From a checkpoint of a small mixture-of-experts model trained on Wikipedia.
Training: a variant of Muon for the experts, 319M tokens.
Below are experts of layer 3 (counted from 0) of a mixture-of-experts language model. Rows are named gate (a neuron's input weights, with its number), up (a neuron's input weights, with its number), down (a neuron's output weights, with its number) and show model dimensions 128-255. Each number is 500 + 25 x the weight over its row's rms, rounded and kept within 0 to 999. Numbers have three digits each.
Before each expert's rows: a language model's description of what the expert responds to; "comes after" lists some tokens at least twice as common just before its tokens as in all text. This comes from a sample of Wikipedia text that the model never trained on. Tokens count by the router's weight.

# expert 11
Description: Hyphens and dashes at the start of bulleted lines, in scores (3-1), season ranges (2014-15) and ISBNs, plus list cues like "such as", "called".
comes after: "\n", "0", "3", "4", "5", "E"
gate1:478495514491503524481477510467482480513505475507486495532512497565491544520531447482464501508511509469526519526503452558516460517517492486531468464500500469517548478545493511470487487447536505488493485488477492553449542521440502511465526487530491511559479518504495473487506459510502520460527457509486481499499521517487500500507457556490493524464501550478481532519525504471485478498510
up1:521534500493455445510494504545485500506510531518529481464518502511468486481523507509499490507499504491500483529504518511503483522495504496487502481485448484507477515466539491505522535492524470519551504486524494480538495481521507519493471466504490503501451550503526460469502461513519516505536544502479452510519524513517482538484478505499506525500536483530473526482523502504523471489463
down1:493485478431479493504496514503533523519459495426496530501571501497512494517487460517495517519480516510504531458476492525522517526486477485471452496484491500474503503492499508507526517490528500538507516486476507534524503494459462487530504467492466517513494469484510497511508514519547533494483461508519517499546502478497478482498542489499452558500499517471488466489525526516486510547502
gate2:521493553510507518457474533476468469498465484550455501531477512485493473541509518526516481450497510548475487493479526518491456480477509481482551531494508506500503487526489467497495518464489520480505490486538507558477508498495505485530490477529441496490496502535482498493521472532554537505478506512502589476479524495486453476456514508498489489456501535521529528468482481471529476506516
up2:542556484558509545482512497501496505513517489457506490525483522433504505483513521508485460544495456482459467507497533520517508488452487499448522485521494474490503489460487458533478512461517477501467509518461468484487499468501496524496513502487514505503503490452479523488497458480474538547480496500522521475516527537493492488493496479535499468510503497531503459481551494463476553488505
down2:480476566546488468449491503505474506529464477544474466553489506515520516514474503523494502465508482505520512470470461483494500508498511505501510482441472488510514483487497540534530520486501539509472513486482503526495489472464517540498465506496488461507499506471498546542512506517491489507485517493484497461511493491496522539492455483472510502507534483489505494540479446500471517484493
gate3:524525529521474508508538499500524529474478499569496472509438480515530479468496528521498520493510531463528471518476506484475506474506519465500464505493478523535547491543522522468516447535498515518539505530508478482489503514501491470503530538510479485485473519546475490517512446528510516482478488511487481513535505483485512507466483503503493522469470492478518550500459526486467446517468
up3:524528483533489516499476481487468529514489464544522503475495491493501507516509514532459518483446552500516468510472477497528429524491472489515448494505498524522472535531530488496499487515502529523486534495475491529517483501504511514507503493469519499521495502464515460478546460512467472472527508494493492463513524540503515489502465472487486479517500431511479525524467511514512506458515
down3:536486516518459519466488493497475550516482480517499513538487462521494482495485506518483496535462529470482488526468490504521441482483543499526483520503485487524525511509468459493515508521458533518536496494508501500518500506506500491521492477461495474505464521471523474460530435540485455522532491489524522494470534524541543463524509498549511461509471480470471479543490555532498486486515
gate4:507495489520504519522507463518470467456483472484494484521542462537517509545533503477530487519505437471514498494516493509485502489472467466501447568523517491517503506499503542464517500447512524483452522518499498506477477499480506527512491536529478513496500450557490481464488481482483537482504466484495500480483502490513514516486492484478491498496472508502538558493462505523480460476506
up4:537504521512475488540492546497470488510512445464516553469506463530511500445513477517531470512510509504483479533484491526477487484463538495469525503521492503491528548493497469476517539468471509523560503459514479496514497504459524498487423501504488475535506496478479533503488488539486483532483513517516536501515528522477480504494542525509496481501495497503486477454508477554530504471478
down4:517488481480495515517492490520518472541502489510462485516526527509538526537504499473496521483508500469529497502495552487474516510483514530502492492473495521515519457531446547476462488538509491520491468494480520504502524491544468469520510423499467499529503449513520480476541523482497498501541547451477503512510531488484561481478476515479495524530479491500521525531528543501496493469470
gate5:503519454529530453503527457493480504498514444488442484479540538507459517494507524486481494491510517495528509464463493520494491486486554497503472496522483507502552484519501499494538518486492506484538479497504528556466496536484513471514484470527542517519458584523497474504513510499498524541470515507489508486470533504512511506496516506514504459544483494488470481462544482491486470522490
up5:496536524487511532555516501486478534465477499463493526499511464471493497513493450524475484529543482527491502504462511468474476489531507508481494447493530483512526495474485544510536541540540494527509521521496507525465472502502461522506490508559477483488479482550460517479495499509519499492500468462525504498481513515482477531534512490508506505551539501542463499515510499531515501509473
down5:509530489544520530468492488486531512487530502504500511500525457506481433512484464541539501522574487487486536539490454519513446527481482544544482476484470489532493478487513494474532504504542513523442459515535487525493520522557462499526499544486505498536529541491475502529470539510537478472512482484543495497494485485512506492484496457508482469499497503482524539488536519510492532469499
gate6:496469533510459520479561543464508491461486503529521497530476537549500513532477466525503513443489493498536497507509468489493485519520499493501488516495503491526504466536460481512482462487536542486478525508486483526512480522489496474448515478507502497559484560547494530548469535484514494499474522541493526469466439504512517466527438556544503505480489507459523496509536492508520515535516
up6:529510529482443524510500551472485518482482491491521462534542504518523499469461506475480532555553489466533515482567468496502475465525472500533502490472524500499513479486496543483543524496467518485492521524494492508517521452493522463486505501479538522473511492517465513502524465488501487534532499474479495501514468463513505474473486522521466498492484491483478536549487508479506488480524
down6:525499462553507473504473491475500473479476482508465510440527534475485480510503472493498475481507525488526494478542477446496501522477551470472500501519482548526497494565502541538528490524481498496531495488489496485500487510524475493473504466516508462493470529471469512511511507496502498487548495482453486482568449482489506461489510484539466521496501534520500516474500534466523498507507
gate7:484504518524508464500496523504454513486496480519458491575503528503488509505503457474459515525495485527537515495499470516503472550470515527489515523494567494472506484508469504474503521450516499543501477479461467551464487486507512478498499533532520510547522517497482503464481539510501470520503529525448445501485465515525465471526497531468525486488500511498483505463565479533492541473497
up7:440498496541505505507523502496459463526476485516522476481435552461472514451447484492461495505508494464504485508513474489498520496495510481510478506506481529512487497525514493536497521429515501430473494546497522504503496484503458519492464547533473509536484515455476506477477532495520517476508508488485473483516511513515519461539547489508492493490508495549524493549494471504545530469492
down7:544494522520538464540511508496539469462476488464514524488468486554496499471493478502510488498496516498528500499535518491454531462512472463517507564491493553454483516486482534539529504491487535495491491479505485497509497541481483485516514547541541453488537485551488531496486468525474549463515518471444458513454515519478476497500466507497495530473456480509509532487498509537502502477516
gate8:498514533507489498451461578471515489492493525474493489501530523484494535496433505503508520479486507473499493482530529497503505470507497517526516496485488502540474508519481519482510473447481527496451494502512488507526519476494472472490506533471605554505510464474471487504497517471511471508542510537491480467503516486519459482499557513507510518497474490519475512518511505542511491545522
up8:496489517532485494496471515545474498505504454535521516465520466548530531509491472571483489506537508519509492554472494489458519494510496507491490512477504485518535494497501515522466450481510531503487508502525512483515521491470437468511487503489503508480475440509499530486545518473455497455516501542473511488476481475523485503500552481504443478486509526480524535525515417526486506472476
down8:484525518521520489493488478500518524485557512520528509520502449501492497477496549552514518521495504485480515536556486486517504494559420461545485495532484507472502487441526490507503495487515510474503511539516451445514524510491487479538531498492540452456508524521488473483494522461503536520498498471489473496455549499478525506510509491518540469507512514470472505482505501515529486496475

# expert 2
Description: The leading 2 of years like 2021 and 2015 in tables and dates, plus capitalized legal or award words such as Law, Award, Act.
comes after: " | ", ", ", " ", "| ", "–", " in "
gate2:486527473516540499505516508495493503508513491508510476495531469488539502472516488498497507493492502486461471475538499513457497483501474584471482487503482497496510510535533461505494512487496492551492487498511536508466521476506521490486503512533537533501464466517511515486475550499508507501469523476466552546466534514485511537461500508524491481519497527481524506525499483509524581489473
up2:496452530481464518486516563473458495451515498518526479463491494550495526456469491509507475499515521547473505459517518502481524531542478521479464505501476501493500485529480487528499467507499478479490519508484521497505478538461513490529463509530554495468499477506458513504507520517472576514491557456481520457502477451503503506518512435490517539524512507481493519462512517469500462521494
down2:499508484464516508526540508498472492501519493563487449477457505510507505499491467498510462464493539510510496465514476530503474492483503520501521483504487520537506502484467439492493497532483510501556450524449505479487509509515489528508561524502506515491469550524496490485520477511465486459478518503494489482458543492466536511497509455543502468493502476512550482443532466497526552498462
gate3:526531511448501504512494505522494493497507486504505553507482515447443506544491497474492475489527492465495455475503487489475498480517514473517499488518423522489492510488449472519509476470473551500504469484506533502476513483514470458490532538465497473520519498535496515514538482463496483553488519540535515491518512476511498509513488516493462472496523509470495495506467487512508486476508
up3:465483480468517500510503509464570463487484508503496506496434463487512519462481508497478503503459490502500482515507500489484532528493516522484517509512540535542486511494497481506469506484505545479502506513528507442502468466514504518495498496488521487500476523506467488500475556491505515461500445451516489563541491493490519489505490482501508491491527507513463470500441485495506530498497
down3:511510478472505486509462488525510478497444514494487509520523488527480444472522503544504502490502451543504518496507490479496472543494555523500505496485510467473553477455494486515511544496446529547480486487526464516431513493514513515457535505512498462455551506537508496518482516488467506517516530514512534469531539540560512466491507537496508504510466489512496515533527481493482514562540
gate4:473544511439498509489514528530526515522499474482486506494453477493504537480509521525513466540506511517482490492453561458490466473508487474483519496498465472497517498515474474500495520519472489472485470516481517504496480489532489481481458527461481464525494492489529516531481515511475499529501548483551530486501508513482538433485543537493479510516484478513502461511484478525436498509511
up4:504537505513516507488519503491478475478478513492485503486488526505490487523510512576504498436480507502506474531502506531504521498481523512485510497504528534528462537467490499544507540540515503483500489516523438490499443474531497517508534486541460479470484436487518511500543509506484497508452517494518485446503508487479483492486504502462513498513493476548465473508519513545503491483469
down4:513537529560482489533544483514484509470503485474465480521491488516502521552497514494530532500486469475463457458498528499524498532482464510490529515480517507532488507459487480432468493488476488536492506509517478499516485526501510513545460508465473525549516529463512498538509471519523535473498493538517488485522474446532493486490496515455516486465488483474523460497462460565496483476510
gate5:492478463521457535488519487509500535525545480505503521442502474445542503492501485492517472467504503510517512538483509491462512484510470524504513495520485510511490547521525485500522547563492509442498510494532521479474511513508492501537487517454474528483529534537533493503496501510473480457513474473453488496483457501499452485501475476512492484462535527491455521449464472522509482529486
up5:490484472497507491483505515499497481514525492493550546526550497491479556524490529472493518511474525450526514469438521530496506483508479496510482517483521518514526503509482517516509514507553495450499509499486484473477492487540558503506523505498496543513511585475533495539548471501481485511499519501477555486496486481493502464522468534513492511509538499494477470500522518452512485549467
down5:508476509550464485539533531523549443510503505482489494468505512503441545497515514513530477499503508491489504538564517469526535484494461456483503505503497522486505492485477529504494511476503526467485446480429524477480505462479523496534464489486520496501434483505485507458501479505508499443518472493489485550536524512526489504520503515498511494472507480476479449520513487480505511473526
gate6:506534505481517487485508491514548550524496496526488522501519507519483475498502458519498465462507500535441522489500526512542463547508522482493461518496499519474423516516550468469521489517498482458494456468534496499494519484495502491500539483487466512496451453548506492537543519474511509521515463503477490496475529531465496490486548495527512514491544507458494514478509521481489537505519
up6:552469519479565467537505501511449493493516486518526496502567509480510529502502493511483545485484523538492451514496541457537522501526526518495507467488484529547508527499504520535492532486528462531529522503481494519449474506530461545503485507542492501508496514493458462469531472491465513509497476545480515516519517444531523493497493508464505508506489512518495474472463522463537513459534
down6:504518464512502437504506504499475471498506471475499504493528512513486468475509495506497519519501493517467505566518500545528546515508488510489504524500432501509500525508476522520498476508501454542506499520479538476508494469523532496509462507568519526514489505519476506535527478496481505481505469530488511501473548471516484492517465503513495503525485521524517438545460471468446509477513
gate7:480516546523461499496526506478487540515475497499480502451474514548508484513511478515501499481506507501525542538522530500485537474487518502519482453531481466499484529492484536528493542481477498455498492509525477505461485498493489553497515501500546505492499508495467496520471544484522514522480536530502551503496509477555511473483528499494493468484509513491481544514540528497465520509503
up7:523538514474445490533493532464488468488520541511504504511552521531505513490471531492492509527437471513513524467484515520529501487473522504487536536473518510450506518499458499538487495469449542501506528519489472457533501527522530485525450488552503467515493537456482479470485481533506547527513499509476521524480473510457500516489459492504498470522551483515521480517512520540516507530512
down7:454496508476545487488486448521488485529545470495498504482477501481502494533481505471497475482503516513505463494513522506510515488505475496482540520433540479505503490498515467560505498486452510501462476522542452542546454466510536516530532490476476506496519501498488520519486517560509503530497496512508475445538498531510504489509521504492518516476507511478469510467480534502499521467496
gate8:471557477499529502511465554485481439506501477529509493539403535502530516508484485488474442525511519502495538500462491533483531492485458505525494521508489527479510507467473518520507500483509493495493547489483489562506491543515485512451487498517456468520504487529498522497485508503517478524471476483553504427491477493483499447510489535477499481473490484445474525548484485504499496492511
up8:537474512479503510506475465487509531478507501511522503529425499481481511445477507489540492525498458521524511514517500503533529494505492469509483503542470540513468528550513497498526463504461462479500464547523476456472494501465497517470489500492448533469543470526517478549495500519550499484513503553527520477517480530510524501504485495541480488517498486505512442552458474512477474498521
down8:505514512526525500490538458545509474543534510500535513449513522547526496491482524522479534488532490468525458496450484537544495488497505487492519500522521473440475472526517478539503477512471569518518464508494496461487519556514508493504513490529525503512491514504481528483486512449457487523483484507498482495455478504485512523494499513528480512522484532486504460523486472504493525461521
gate9:510569517514522455507479509498520471510520488512501501480477496514560495478547506483494511487500525516514484529481466505516484532533528454488488523525530528520489546495470470532508512488515498515489504509504487519510471518473475498481495454512531500523529542542501457514508513493517430501466472504500499510515490556446464521476561494547521480466485492481463530475478512514488547477507
up9:503493443531449485475488474511501479465516469514488487559485462510469526518537506516499512474521516524462480537484527490461500455509532523459494531514509521464495540495490495530486456523519473507503518528498520421495481497523499486466468492549521489509503504476508525507476533507500531468493500514471530517482463498500482544496491487503496533480530536468447501538498518500433518491454
down9:473519507496536535492485456512503488528475480497472538503538539460493467485500502491483508500497467532496552488502508479479521495516524532481514499545498492476477500480514550542520478490550505495466486492468486506524538523523456558523521476494467513482524469468493506527502487514458496547477478469514534549533502467512482490470485518470487509563511477483474539507502487517491484495517

# expert 20
Description: Last three digits of four-digit years split after the first digit, as in 2|015, 1|984, 2|006.
comes after: "1", "2", "–", "8", "7", "80"
gate0:527493463528520494503496472477517488556507469425479465451523521469515503507507494493495473505507478486501498507529512491504481491469524553474529516501497503506524478511488519483547516462568510480475520483452507510482540489497532494490571506501543496485492539519483528483524547498518476488503539468495456512507507484553486499503527531482478510479479508510486523485524529476477492482448
up0:505512528514518485506496521518493467501492499483508457454549521540514470472500486464441476519477535553505481526525485491473478475503489528562518500488475521502499476513514530524499496483495520520470497473478518547501531532498518496506509538534520512464505458536464494471524487465490479565531474512497464503501499457461502508491467515467521518541474471462521541493504482507506558522491
down0:506482556496533545521530479496514486503497568522455471516505484447540492521483507468505504492465496498462494444508497507477516504482439473495526515484495493512515483505532528459499460507473501528480527487496489465525449485512480485485487543496450486532489507489461465521478448493491483492472510533495473483550476507499535533482507527505526492498500517529558482496524509494478486486473
gate1:504498491534515519516519513449517496486489500504455522472485579479524491504483465489477475484498503517518475512499512510535486498528502490531548488487519478518494506494486515485495494495448490489440513475452537463506497501455510504493525505435514528528528500511500510498517490510510471527517544538524481495483494489566532512495490513476503536471509522527544523472526503487509492507501
up1:501482543498470525527484522501509500499510488432495493467537446502507525522528508506534527517481542476484499512471490502498530496482466546482522503491531543472525493502524496464510533510512499508518471471512507500512502504534475490473536501473483479511433483533511470478536539502470445531559492530496497505483515473471476505470518458546490503526515496508478506480481507498501502495506
down1:508513492497485497496478494480481490508468559487518510487509519559442492524487524495485487512524451510510494552503514498483507484528497524503485510458528497502511482512508510521502509478470528490517496545457527501516502474455507494484488544514505525518516503525512534498453495467578511480479487492508501511497488516538486524472522515450519538493514504543502474477490513515512493500475
gate2:483494474500508474477514507511461472494509556503548509536488492460496541497465496531474493503531517504503536521474499516454575524466504529484526471465498519485536526464479451563498505507536483512469494528471487478500484492512494484500483516504524485481509524488470499482512511487515549491487488527433483510518472536528514507548497495515485523509517486511505473551513537485501506481520
up2:536502505495478492462499523495500499498458485476502566476505499488541501493471516514547493457506497498481534532530485508517525467561501470507498551492521500471497518505526502544500487504478444538498522515511493511520536509493490545519472518494467505516510432504525535528529460467464516502466488462490509491469480473472502486482450492478507480517531531530576455489465468508490501546513
down2:495494462536497522531524478506539484482501483530477510500496488571517508515500501455533478499470459459483496483507503469492455515511495508461504484451503468488473458499496535513466489520469535479484492440494507486498464506497531431502508507508450480528516522483494494522513540527522487477503500498518504527520511518502482529484519559489502505476489523511511532499536524463481446486472
gate3:481538493534487500513484520519514526481534505509504530476520508496469508532535477500523501538498487471501505512509521503492478502511478510521424503506528512517513474535530521520499487480478493517491486481559511511472469490502490560523477454461512504498504502512537457467465497523477500468490543516475458533529515528527501533456488525474502456509480504495504575469486527488490469505460
up3:457520538505526508521520493528487492494469500543459478557401489476503474548518495502461484501551522493521480474472502501528493532492484500488496509532496493509442431507499472481489534527481507463560494537514490480514519452452465526453469487489489528504534482523484504496499538476518449491477460481505473517507514502505484477468508522522576507506522472487477518489487496516492494484489
down3:510494493501471514496527518503556494497506527436489476505511531532476459530518539499516503488481518472502507499509510516464463531439492494499478488478500537467534545478472466516473486514468542498479527455546505542511495494499536548500484464466545545480514480477506516489493488492497469459485494474528478499510550484521522486509496527500521491448539478480502521528487526493484533489497
gate4:514565523477504514553485497517516513532520529513484493497499476487523481504505476488508465473518443453494491491463511505501559511553480501495496459501530498493487486502533489474495497520469511519474478455489532474511502483513489524482499502507531505512502543517479509490553501509522473444469530496510473502524516526549545486479511499494453520540463550452496500478504446515513555480502
up4:486491487487462492482543464464490517509497477474404471489517482491532534514565489533503479507527499475514482488497478495471505507503469534521530510489485509475574535467514522509503534503526482522491491454474510477471496468490492482481469518473531532483513467501469516536493526502509514508509522496493499509529498521518493520495511522501497547511527489537508548540519524457489474490473
down4:523522509538478470527522501501531479509507503517477533494522496489476486462524487478521514533528452514537509484479526511507498531520475498564469483461511542584456477519486518474461505494503519496494489505503498495512519451492519507519486448469513517524501518484510489505514505485543494509485514451494549514501505513494517453484507475509495472468456505524479475490495531511522472523523
gate5:466487464482530537478516528483507502510487498558493519498464571525489470444492510478499517503492503484495494495479494500511503481505511513544537473469459467493445499517483487517488494517484515501481515522504463471516504550505485520514492482464480501535511520518434541546452490495472497512502559481509514499498519526470504503512442527477510494475493515505510494499478501481461500514511
up5:508475504512525483442511478508524503503494511576509477505511464503495473543546523493492492520495495487522491505485495504481519497475442488526523516471503482469542534508542496507490479514514503503512536487483459509491522499485520482542516463521537485473496548514532482512463494498487472503516496525525465494562495539478521471535478534509494513483477564484472537492470486525495541488497
down5:505495498501475461561519530538507509533487474515512482501511483511566551474507496562484517502466496532501468499520515482493495480510521496519463474499491470535532514478490496503523555507480509516525460446487530502439484475506505507477500464517507497496452534513497479529505494498492508520470472527526510497527478500528475499468533514526497507477485482488533506514477529516473495485497
gate6:520511510473529517515517524514505486500528453499495475489514429553500514520496491532531472467502514479538525558529513490454503480546467502500497503466492486441466492520486529502547477515537500466504501458527477504487504514529526497476544498455507473505495437520483536506491578479514474505502485502537529498515506523472519482481487551466492501516483479442507518499518481464513528504500
up6:521532496503497483528514479526513481535503509489493510480547487483477511486452516502495513474493489512512480521505505466500448520532486477532522486468490469467501491511475528471511564514504502479503473479515469496443493511540497535472520499514519453451531504481489485503454513543510529544464525499520477510496522502481489490504464505485500527505502477497446445533523475460484519533515
down6:562472498518511485479509484516503505530474538506515542522537459477489530510469458468479521493522497432531513504487480514467508467480540500500509490491507605512509463464501531542477507517473494524472491530496495523510460510504493517518471521480478541471477470488491511510501512522504494525508488498506486494482541537518553539501525552527523501523472508525523477513497497483543493512521
gate7:504521494547475496501495507519454490515521493519521568563492493489527528504526478504486510493504515497508507465519508531505504493491489510471509476501526474532523532495489519479446518508494492520511496495501490521482516522468549531495487459475528514482510487526556513460480500560501505546532485480512481518533516510498503471516430540490487492462490500474482497490460516498518467529476
up7:513506499512467490491458490461511486516517512538498528460524480473463503526493514504503536524466490489501463486506497509502496524482514486500514472505524521469505516485486509480513506456527551574475499500499487532501497443498470521525466494512514509503493529467431481504542449533516514500513491493443453511491498474476541488471471499527479489518492494515522549509492529502519474462502
down7:472481473484495533522494505517439499493532513465467520488477549511509477475476495483476472476482496500537568509512539486532530498548503534494510512511505512531513512511513518482514493503475453486520495530506542512489513516522523496481504507484479539498492493515533527471437480483529509492454548506483519478506508524493517516515503481475521543525458474492485502473475474542499462528468

# expert 16
Description: Row-opening table pipes and opening parentheses before years or notes, as in (born 1944), "Nefertiti" (, | 2004.
comes after: "\n", "|", " |  | ", "| Turnout", " cm", "| Majority"
gate2:493502507452498547536526455494505499471501496504491501529528497514483514538532482473549517487493497510540480480489504502500539523510498492521499518490494489483493451543461551480495540481497437481505510484516517499523490528491508503491482553498495505461489525526519500525504510506508535488483470491556524530504498467484491451497454511488494486506523543474509480487518497458539525507492
up2:475490489551461491513487491493502511506493511467479514567545524455482481570529547486504452537486490515516530499496502520463453524523477493468479506436517486494595494508500513515477528489517515494468484517464460510501503528502466518506495506520557441461467485482459502497488504492496439533485465522456494474486503457466510532498509530474516468510483464493487531541476494536507485504495
down2:466492464525441557524522484523515505481521489484533510494522502497482502457471522474523502558487513506497507490506513499513471523482469526514539484501487501492497491500469492477467523498450479520452571496520522453483506511481491471541477495484502475518518519494519512544527487484530534511563513547490532476459485515505523507492480510497494499483482452464517520499470467513492487464522
gate3:488509514477436500511506513490529520472512511565501510561516505493513517479489482489502532527478500500507530478519534545524479468464513496448505446479470526489502466489502515506531526483513464518489479500452496525489455504518524492504495480534462460513492497481520518506483498487480481519517520502466490493539538509449516529514483532484500455487530498496492503498505447529504497520500
up3:554473515506501557521485487513499472487507477532521493499478558519526486534498487469503509482508504518504472552552503497498477489570487482500478511523508458468471464489508509470492524533497509476481488515464514522472460485464527535458509507502518491513478434530504518539538455506511496551512509517485493488472493500457519484533484498506484524490460456477544511510503493517512518481483
down3:541466502537510548472495477537505502474481490533500475499473522526543455477554484468447517484497483478504485531519485518508505475486494500534477470482552485507472506477497516517489492476493468500498492475479478490481490507499479507485512534479526533513478469478468490546461505484514515534495507546526517516458500531475559503474491471467495537485487515474510509513493526552514488484458
gate4:504490448492472497501485486465488467496498508490521476481492536475498468520553497529494489509503526562503472526499475516520570512538488523521458493476487505489474537491509492520539491538478491503519538434468538537438500479507484531498475506514517495507502508470433499529502557506478438535531529493488449509481537452513527516526500508497529494470497479467517511494481488537517514526535
up4:504461509479467469512526502495515433482495522540542527511449484481498512490495495579510490477494532474501508515505509530499534491469552467457488514490503512486491506528501480491476434481509489533475534496462524485468489525483485551470513474519474522503519472468450538474507494513519504525481500521510526485475513433481541531514489530532501512498499494467535522493464518507476496486527
down4:455492497472509494498528477481534481507536470511446557481500475477476500526512527500501494443488508504514480533497474502493478518515493496466500464533469508533534527505494526527503506545512480533518503490504449481509487524499471468549517502528513498530477482498529470516474512474480472501514554472538524548492518525465496525499460516492480510543501474516500519523526494508478450495506
gate5:489492496494516497568505526497456488462483504490497528535420500474512459503490503520509513502480488467486513485553483482505522525536542461505494511478505479491420483547450466457492490509512487506491476528477494489485460512521499459503529464456451524486488502506516544499499549484503505538510495480524468520478504527460515489500551489513520454441526519551472491556475465486496536540463
up5:497489452525495547503540506482500504549506517538501507494557498492518475456499531537494505531520492522500527534494528506505502525518479498513491477494484471522478452472486526489501491511519493470513538508491545576495527477488488524486552514528519492486501441492518489481485554500490496481456505518442491476507505497513486474513506527494507459462524474512504519486497490484489491487502
down5:489509501486516469491526529529491486539486517536483540476497518496485557505484492483533467496499527465485472560466521473541508489503466510490528497490465449538472507511522561498476527469477493513435489518475469487536547499492527532559494460484502497504486478534498483513486499532507496488493534549471521521546491494507475542492531492482487493488483480498493486540511500492519515511489
gate6:467515498525511470465477540561472530521483505523552473550531548506532524494477501534531510471463492545528520503529485545496509485524477518515545486488505480512535523485494456521503543545497562481484479464486480495512551495505489488496450498473511485473492510532503514488458497516475525477501514466487480495504479526494450479502481511460507476485519499514511465509528490510520485518463
up6:535496536488487500521475471492520457513535521525494495517518506506494511514539471491481488535530542516505508499481476434503521502539503467508489492532500525455506517497465471483529436494493459492511524501552480495474481483508504532475445504488499506540501490479451530538465509510488499477458461497498525545512526533462506536534510532501517473505482526493477523487494507490510477482461
down6:509488470533471531491509497468531507517478485513511524461518537468526476538531466464529440499524524471565528480480502515523513520497547460474513500464483524482512473556483483467478479453500431474487529536516516501473505528497467465504502500538534488463511530507508518461425531506469493498484483567507508489482546499499519488487485509460427489543507542515488507494497507499553492501488
gate7:491523512519517539433470511494522478469511465489499546467543472508509471460490450514492517525525502526503481491474490544510580489531521526528490479529489505544505503497481492503502524489505491490553498471475498479480472483523500515516522521481509466483521498570501512512487477506508505487480480471537503513484502487509488477501523489454509505490482535511491491457461501508475494551460
up7:488481540526510463495500524502556516529550537532531478484481516487476498514507456494513502455510517463515500522514509479499524508515477526497479482482472467546493500515476461469522522517515537469481500520514529483496557515470471540488478492524495505497546547490514510477477460527517509462493517483488463469502562488507501509462492481464460477475526537512449509524469481501512505471530
down7:513503448467475514531506517488488525538522500528559499529445506488540509467517542522486503501492532491505507487481507481465502489531446485487463483478507507480518514542488521535539509509508450480450519495539521513479509511533516474523481486522486483518471501497564494492489501505495485485470495497476509511514499484521536465519553529515483512524520505483535489492542506463483525463490
gate8:457516535523473479528485503471505491518496492488514502525421542486441523481478460493500526486492466499453486534561502508506500531455465469533460509520532463506539469496498478476511523513506487443528486555442505505487516480494502536510478490474500512466476500507492516461520531518499537478512513489496500516509482502536507502483522524496517510508523491549510502488521476494493527474482
up8:467479477547517488483493466497537504497447504525504481499458521467480483534491481473486549513503497504518502523457519446499502513478487539489512446507458480475499502505476486518464492499502452523561471487504492550494479504475479495490455513544480497447529517450506487500509492506517530492454509460479543511520494537530482453501489482514486483565502527507504507458530498508490499437489
down8:535504483536509497464537525468509539471468494475470500538525533524514521504486518439524479515513529534489532486465514495492506532501466524529512510528480476509470543513461459473486502500507464522516495506535448481480506531520481480472574509553487487505520508511516490480507459499498517477477521489457522502517477536479496492500475469533464521505463475497472535471534512521502490507501
gate9:502504507526523500528498464512464468499486456497502502520494539470497563506539499481490494554458531490464486505485543488526500475504540509485469497511499545539517498502458505492510511525494536485480472478476500481490489495547490513485498500526537502503469490472505555507513511509454508482535511472505483503500513483522526503504525474533515481480494450535516510511509517520494523485476
up9:482500474517508479491522496536539507490523493518519474532483462477531493463465522522509509487470481480500495500473522551506504491464493519538487500502511530502480482488487484526527536510526497467524455553518508506521439476499518488512465499509448483492524534453575482476488455505504491496438493504536525512564453499548497515505510454517503481479536512490521498490521500477469506460504
down9:461542490494521498514490502506549496536458529530527478512502508506514473513515519528508462524458536484477545476458525509508531469491493487493498489520507484513476476465501518451443519533488495502503454481464520501498491494473465489516504577480488478513530518531530457526517526516476502499582524473531507496511521527520469518511481477523516433514533486466512476508492488453493517521497